Weights of a small mixture-of-experts language model, trained from scratch on English Wikipedia: 64 experts in each of 13 layers, 4 picks a token.
Below are experts of layer 11 (counted from 0) of a mixture-of-experts language model. Rows are named gate (a neuron's input weights, with its number), up (a neuron's input weights, with its number) and show model dimensions 0-127. Each number is 128 + 32 x the weight over its row's rms, rounded and kept within 0 to 255. Numbers have three digits each.
Before each expert's rows: "mostly gets" lists some tokens that are sent to it at least half of the time. This comes from a sample of Wikipedia text that the model never trained on.

# expert 17
mostly gets: ", and", ", but", " and", " to", "s and", ") and"
gate0:127060134070172133133110123100133130136195155116132045137065155116124094135119127151127138121119149111159129095188113128115168177099112157130099154201172137188079086103161153132076123141169140147135153053119144113132113161105133143031146078166168113116117129179101114122125113109181083118140096089114135145108045111105166148138095148149128201146126092084153150137091151155128082135131
up0:150153143134122146134099068141168163136184117099123065120094182105114123153096227118116098157166138111151162117146153056080116138133170121078133189098122139172087150095127116156115129132110102109140179124107084101109141087118198133104119110108181139119132190162126109145096101082162101179177096117087147133076075151118105160164139142131110156113091157068120200103124174162107137086167
gate1:128117188134111112108091104165104189136123101113216113140149157144126124166106175215126147092134107097113051087088127106104126174082101125171113141170138153097085155120151137133138157081130190162165098132178178084117080107158134179155192091127163124112109171150122141159128117157140143191137143095143163174130127123139125087102173101145106056078166092101078126100143143106104112157125
up1:112129114134141130123123156124078096200085142096053097114138139073128120116137179151138109125156141132136175103140178107157132088112133151122113138192206119158079103133126100191118087098096129195120147112115149125089225138143150173109058129132096166134092133192102129146126111150132149104150127127078112092170117123135093070114193107158153104125182167075191140143134153127179090109140
gate2:121082183128101090114202144123167115148110117137157125145100133150060136135076163122140132094129149106166127116126210137090114121112161090095162105117134104135056155135169134193112091121145121124080109168121129167078116077132106158094139138142137113100105168123156100138101126125178132050115135073164156075081099191152168124168070113120167173101132046095121126094141161095066121106142
up2:139114149078162146100124150123049134105093083094082110124155101182150162153121171065122151155052176149140100136130124108167099116155131104162197082153124030103076130101087152121152156144140153174127153117082062091161111112112121128153179091162155151112061121098081134120141161109130177146116100092097158154079132101136094132186179098148134143157107128090135137164097125138084148118142
gate3:148118095154132152155169162142161119099150069140112166124102101153053125093101152145094144070118150115139132114121138082155128116097171065115152098161118122184202102202141122168157173113151147177138073183183171149171085095125176159152118157115108170077141088128131106167107110165177119077041143095143183139113113075129134115115141163098114110117175066129125124121133111090147143132107
up3:199138086180123121151118117156126111170163105149122182122117135197122091129173118125161166157136119180062151062122098083167131140152163101140113085096146114130152181113113149150111175084158104145114094168171179123137120122076138188098182078085120139144184125119117091109106118148140115133100166092102178099157120114103159127103199190143128057145116101115148181180151072156145129147103
gate4:143131129115148109189055106112156111167152135120093211146059126207108140124166140177100189055129095130149161148141118185137066131103154114159126171166126160100099165121129090074105110079116108154152109136156155140072104156067116128101083136112140134123205171083113137118142118130120134106140174119144104074120144155133132068128095090107149121138084156168080146162185125113108086106138
up4:155107126180101126064160140141141113118107113094083113159124145162100160096177165177134124132070100137127098178112134128112073128178088138173180125092183168124088151088144125143171107149143136158185123112156164173150095100102085124123174096189117127160094181130120136061168167117136152176110115114124177156165107158149145099150177110126159118112104135117062087165210163107160079178137
gate5:156089131092200148123091057092155163131168095095168084123169112178135150087100157120182201137152181124128106132123074088124213152145101143141152184178130097073148079165109128122126060112107150185079088087116112175134163129123102132115165111115155115143172109143140174196122128141186098179158106131154121106135141130171109144140163119168135177145138085117110130107120147099130166121117
up5:127165074127104097113111139131145135138066101103148163180095113154156108123074176182170172170123106103081165146126155107143087100142147109156105062145088139155189131107167118153148144138196155101079172125102144118141120171095108102088104121065130188110173136092073124082149128166127113105121156056143114133159100188131166132101076134157142128080107098068184100114182129131089100102106
gate6:131186135134141086097104144123139140141088110150113099118117115110156154102130106152110116134143177143161095165113093091156223152139141128132103084072101111131032145076096145145104139195111147118142071133095099178120156108117109140136186114183159105121101136076117061120145091190098095092230132080114145130176102177107146161107116118167103113114136059091086149092116126150118142140137
up6:102092091124133124175125106118161139130101082159206122184160098102128180219129130175135173120189149116097117101103120133100158128155108097168114098125096164074126156173095170118150194141112154130189113137133183177150146113112096177180118096116151169177175152090105149149170090143148142092091088147166095097136143152113103140092142126087117100077121118206131129122167090105151103170103
gate7:181133100109098182153116110138135179126070124112177136103153083131138087092148185176134151126085153075140136127094119109144118133134176068098174189090128096167166127187101076089185120153056104127132114139110146133157109118166096105186189087122164162160099162149162154114140103190150140132127097161197113108137114061113152170163095135157087111116109109126153159121145093110081129072129
up7:184091128131093080117110115127117101177159068129138149138145172136175123079122118164145144068131087184120064078072161122146095120137123118102120159171046145112131124085185167114150122127154069145110159143093124131160116092128108186131096117069158134123181154155196135086142119146175119132134191189113161162163108128164135111091112155076125107044098093167116133095116129156142149104118

# expert 6
mostly gets: " follow", " hold", " perform", " allow", " develop", " chang"
gate0:131135134090198171152125060165199124052082151117165101103126147159208120111111096142073053127135154130089127148109110105118109117124138133150130111090148093152099126099094092149122152069109152117120149144212122113144134123094109078165117174155143168064098122138163112170131164108113155082115153163130170177128103154143166156140183156092082115152181132177118179094123115126160148082119
up0:133136168149113152135140093088141117089099094105186107148191124157126146154102117105177114148093113174134146112124136114156079172124182103118109197116151127175105116184155184150168115129128065102070127146097169052130099074109179215083057128164105143120135086095140136152121140089126108121068118111059143128170143104129092150087168128170109089127132080096168105148136110142151101164116
gate1:122139144064135059140120125084160084156142130151086144114101102121115074103126084143106148152106144084110110160078171122119111163081097109181138158117118106165060130113120151083130042110093136132081178120120157125131113134089100123055160178137076156110099130149122130131166159173068106119143149140134132176162216167158110076131128076103135147134086087162155098095040116124117138127137
up1:134145192148098164143077124079116134173163098141082106117114136074161135137136206149120120151144091124132102112151094133137105087120131230109125108181103121112142158104097144066147170100207127160089071115138138132090083093165122138130122248089133115152069133181118174116134107172136095155127120116143111148139128137180110107089090110142124069123165087148130133124190104129107125136113
gate2:088125091177144138123198152168110171102145151139113169104097090124149094153123125120135117090094139061158185121108152108139145113141090131145083079086153091194122140121098200133143142075203139068151138102186105056143112175071176098125138171162154131106135119118079125147128173140121111110181127134114151139075169128093143168109089072161162058122126097109133134165170124094106114142102
up2:152138135125110128102144134152106116116156115129113139132183162168135129109079075132129161121120155188105168154098197133141202117070144134171121147068122163058098084114137103106135105090103151230179101140159113156097075108121113115140109085101129154089109115056130190128098180127112146137094136147125183134067128138140104119134141073108189123093127129076129174197111083159123114159154
gate3:124133089145098142075121143148132098070150088152151117117113124144179088146115079138153085177112117086074212113187148146138053176152165153072163119115090099140124158092149161116190129089152121122083155152058151189116161178137149170115140093193132112139188110141103141122112135083109079145150131144119128123088116131183085146092113145112111130144068169159106134077160105128119072156116
up3:142136123159119068099124040155114118145146138111069092136141158147139158120146085115062146081118106113101111135147116127086149167118112146125083149119134117143126128129124116140077095173180115174161183054133168165128136139084144084146117142112087076083083122156164127141150185113150125165174116105124087161095158104154168164126247153137124132160207104096182162124135145138183155130116
gate4:157153201172121123123177159071144081143193125142135095093125121152102057111140097144101110113154087152090132115123122201147145113152097114086128116092145161106130142101085116101173095175139116129113181131092134099183140121144166184119174089111140097132181177084140093052097139109147157154136097155147070101178122152087098097069105166154112128167142131116137109121130042110088117171099
up4:145076113155088096146174113086130156134174113163174126145110141197146083102148079171159111104106165144081090066158044159091191154147138103095084125207118112165094142167158153165175151134110127081140131119147134156136121101140150074148058078148137165119173126182168164115106144098134098176156061130142101103150178116115121113146172166124112134110129142130088082131126173106114143151112
gate5:132190100060118106090190106181188188116098104149090115152089093134143166192120191096178109069142114091140103107120120120108092128107156162118132133111163103143133211145151173163141109110128178113135104134128131090107122113137181132147100116117132069129078108115102130125105198154162119150054130155071157127134066140131123114124154172084111078162146139054110138183134133156126126159142
up5:102144110128093110063161139170129107068158124095100082098161085101099119115121111127175149119131080107150149129162156163128100096130154184137107145213166122114129140146072108098136159088094121094094124119084134104127119127138155058080085094103106104080136128136073086109111145136145117139121129153152146076095123142141162098120114132131055094160177099141124175150091056082183031176096
gate6:138115134106125108120135120176163090209125100193129126085104179140134171143125122106078094062149132138149080062098072074147095161130098133155111142106120107141160119125174142139096117087156227110173158174178141161122117105131164137140124185113096083191144119108143141120178119151102108160094114152112091186112046135118129189152129124073160068092115141103117101114163139115128159123141
up6:149154136082200085089205076094166078144103136133146084135113155165155115125126129164174117115063120103117215147117116119119102146119116125151150099088146137164147138098089147140179079097136170156137125131158163058140119094101107143139108089099165090167138113084113142153100141162124159093115115116061160127144094097085110104199118139158108135094113160099212119162181169102073138097153
gate7:126131118153155122119146110139138133143140140214151130129151143134154166132116136127080077145120154215081120144133105110223133129168109096084063128129082134163090125147124160121197142093163099164161160119171126158066133046080079101122103094145120127108124155106186131119109139144112133078128122192072129140098161136119113174147116113155096083128108076116082161188115098094144195098126
up7:140130150135066151140118169110191100089136067114156168101138127087127093104171093167170154039072101178137112175132128102142125114123120058109140183087081132169145150093191136145121158173129185172141146110116126186159139149175137082115151092091132115152105094176110115109124124148216162115096062128175111112135137105157072118099110118140108114094101124112145091154094160089165114139120

# expert 46
mostly gets: " with", "s,", "a,", ", and", "es,", "o,"
gate0:070139149164108157153160085121094179105128130138155130080122189083132129116166172205142119157173117123074146145122140133155118134095094114138097023087162206075109185083163109163117149097092124158140141136105170120108130105124181137148123107077130108125141146132092151140097174117100157082151124169106215098075123152134079077103165104082111141135144123124101178088133123156120099142138
up0:147162151103178126134158142093067107087098155154169130073146102124158107156140121064132133136115131135078123139134153112137160083130068124153137093115178139113126093108116151086069134110099124162112083070068186114083098074135090152090190174156131098173180161139109080110156111075161121093110140155136084106130103117149174136158168177133121108108196140100114207147132153195137165100125
gate1:100129090142125101170170082113168122084125159135132145107139115162149122171149069115130089231104166086128128113158135147166130138082161134063138136167101174118122121163106163132115128127155106093195133075092154139080150189206203172181167132080139152112141166167130172147154063092082127153133107125184113083112139117128122120171112105172113109130146139145081140126118083119144070131141
up1:169122122114154162105104146104133084136128093062162120132127100108139171110057123139067086183099154127122109137159115107086147097177189152113144157108154089099094131116098140107158158147135090114072124141106110178166154135097129152031157116131126072210077162131135113085137139074074123197102100139139102108201110156126190128145148096148103136107160131119179117066115117120106175115136
gate2:169150154125052132113139140159153153171151172153168138112113131168117117127206089145069099120113149133058096144185160097126091120111195119102096150155109214135175114072126097104079149073077087101096110125182122116125162093124165145114143114131090129137106132078136106134136109123156109135187117109106113161083128123105148173155136131169133140184134171048109214108147126159125098137128
up2:106120177095153099147117174126112177099105153124104105099127143147035123144051134110117133077142103133131145105142065119111165128150124082090135114096142090143133098110073089093086101137158075115159188152131118167148112048109145141116105129155107115169115155145104117159132116134150141089113146113127087124106099136221140079158127187163172089112128117150156237109113203148156138155119
gate3:088128208101167110135085125141122175122119134141148095179112183141155160166171150168154159133107118148108167151171064083127136150141105178149165135090211161104129124146082209121107152133089149118110198095160166071172113105125076122131156104132063139160089147068104176147150120099078127152162149140154108147123099144156176101089159145177177129103082137114131147165107138094133142103128
up3:146045149101164084093144146158125112102081112130181098124098084137131149123071141148095156109162186123141177192133103119119153103113119107153213121170105108109121127127154145178109136111074095123124180109153077117180123127076107102133139117100068145158133093116125098089133208150169107130176110148132147113132003137115113108111157148149189177142137080124108136168097136116102155123126
gate4:127109149120104122125123100185112147180137110078173171139110124149134076145081141105159138088145107092095118091178083130193100092121158131164098156177076105091201196177125160137088121077127131131080177123129156093126092110149161097075118097068117126138161074108101120117045114153166111152114128095127107150097144162150154135149117124159120116171128052142145174195139133178108156099159
up4:114172140125097152197102138086125087105103156202119138136165081120170116084168132128149105050121102104142120156110101114196208148115061101133147151111155145153166057129147105134149093086150109094122052143167134102158159136082069129097118188126155127044130101109051134132123139113154088159130182154132131126149132108102120122093100099124119123181107083167100153113140159142092142116134
gate5:085100178118120185113125153075132133122152169175110147129087116147126096142190104135097145128165069160133115163114102133151100120087186095125114099164119102130100050126113123088111139115134069156117121054161157183152154110141148126131088134117143118152117140093110154112171142062130099134131118188053130079120079104092084130120183164169105123149108192119073131095113131155202159083187
up5:173117117140114118115137149101101123124143155124131114174152098132130142123115172075140160068139137136153122134098159115124141113156128107152062142118129115171106123146154155115148089060146106090141129102177131196119130112106180147160132139112161148107156146096226222100104191190111103064114146122092064082107127135116087107180158204096158099110149115141194099092102177111103119190119
gate6:106108145100091122120154128042108160087117134137134194082119152133153148067155079130144076188148066098170055153177135134126141081085133078136148131158118200115141130097122113070134163089156130180120146101120178118121160142099135110136101168146094075110167130146116138095121147126118095132100102138147188084110114162106154096144101075109119115191139146131116201092155083138124202137163
up6:079126131142137157105140162104094119079143096127145136104153095135152134101121043123103077150165076127168122140152054119141126125126106091197166127149045168136128120106112158164180161179154077145107091171135157123146154144169141140108067151116132101149121096125105169082118152157092121147156122128126135090154092088065133099090153168104040125192129145224123155121179112143123115124141
gate7:072124097129125191138120147109095127102098111113162140148125157099168179186111099083102129124177122120119137121135179088109112166093119111201148120094100090111185106099164134178080143173155206153122144152115185210125133143112152156127105158139088162144178133117156101109144138090155163138119141118214073154177191074138119102129100131162085158191140156146110118101169180116116143117145
up7:089140119136066121140129158174130112150104143147148123157124118178167144124118202089099147057152170143162174167138142120134130129121128161198154154145149122070176196132071128145099139112117154097154100150138122113142098133101107127172062084114134130143128140062170104126102178133114135094131084104151118081208210141095151157083137127160155150106142115151199061074131095176149111103135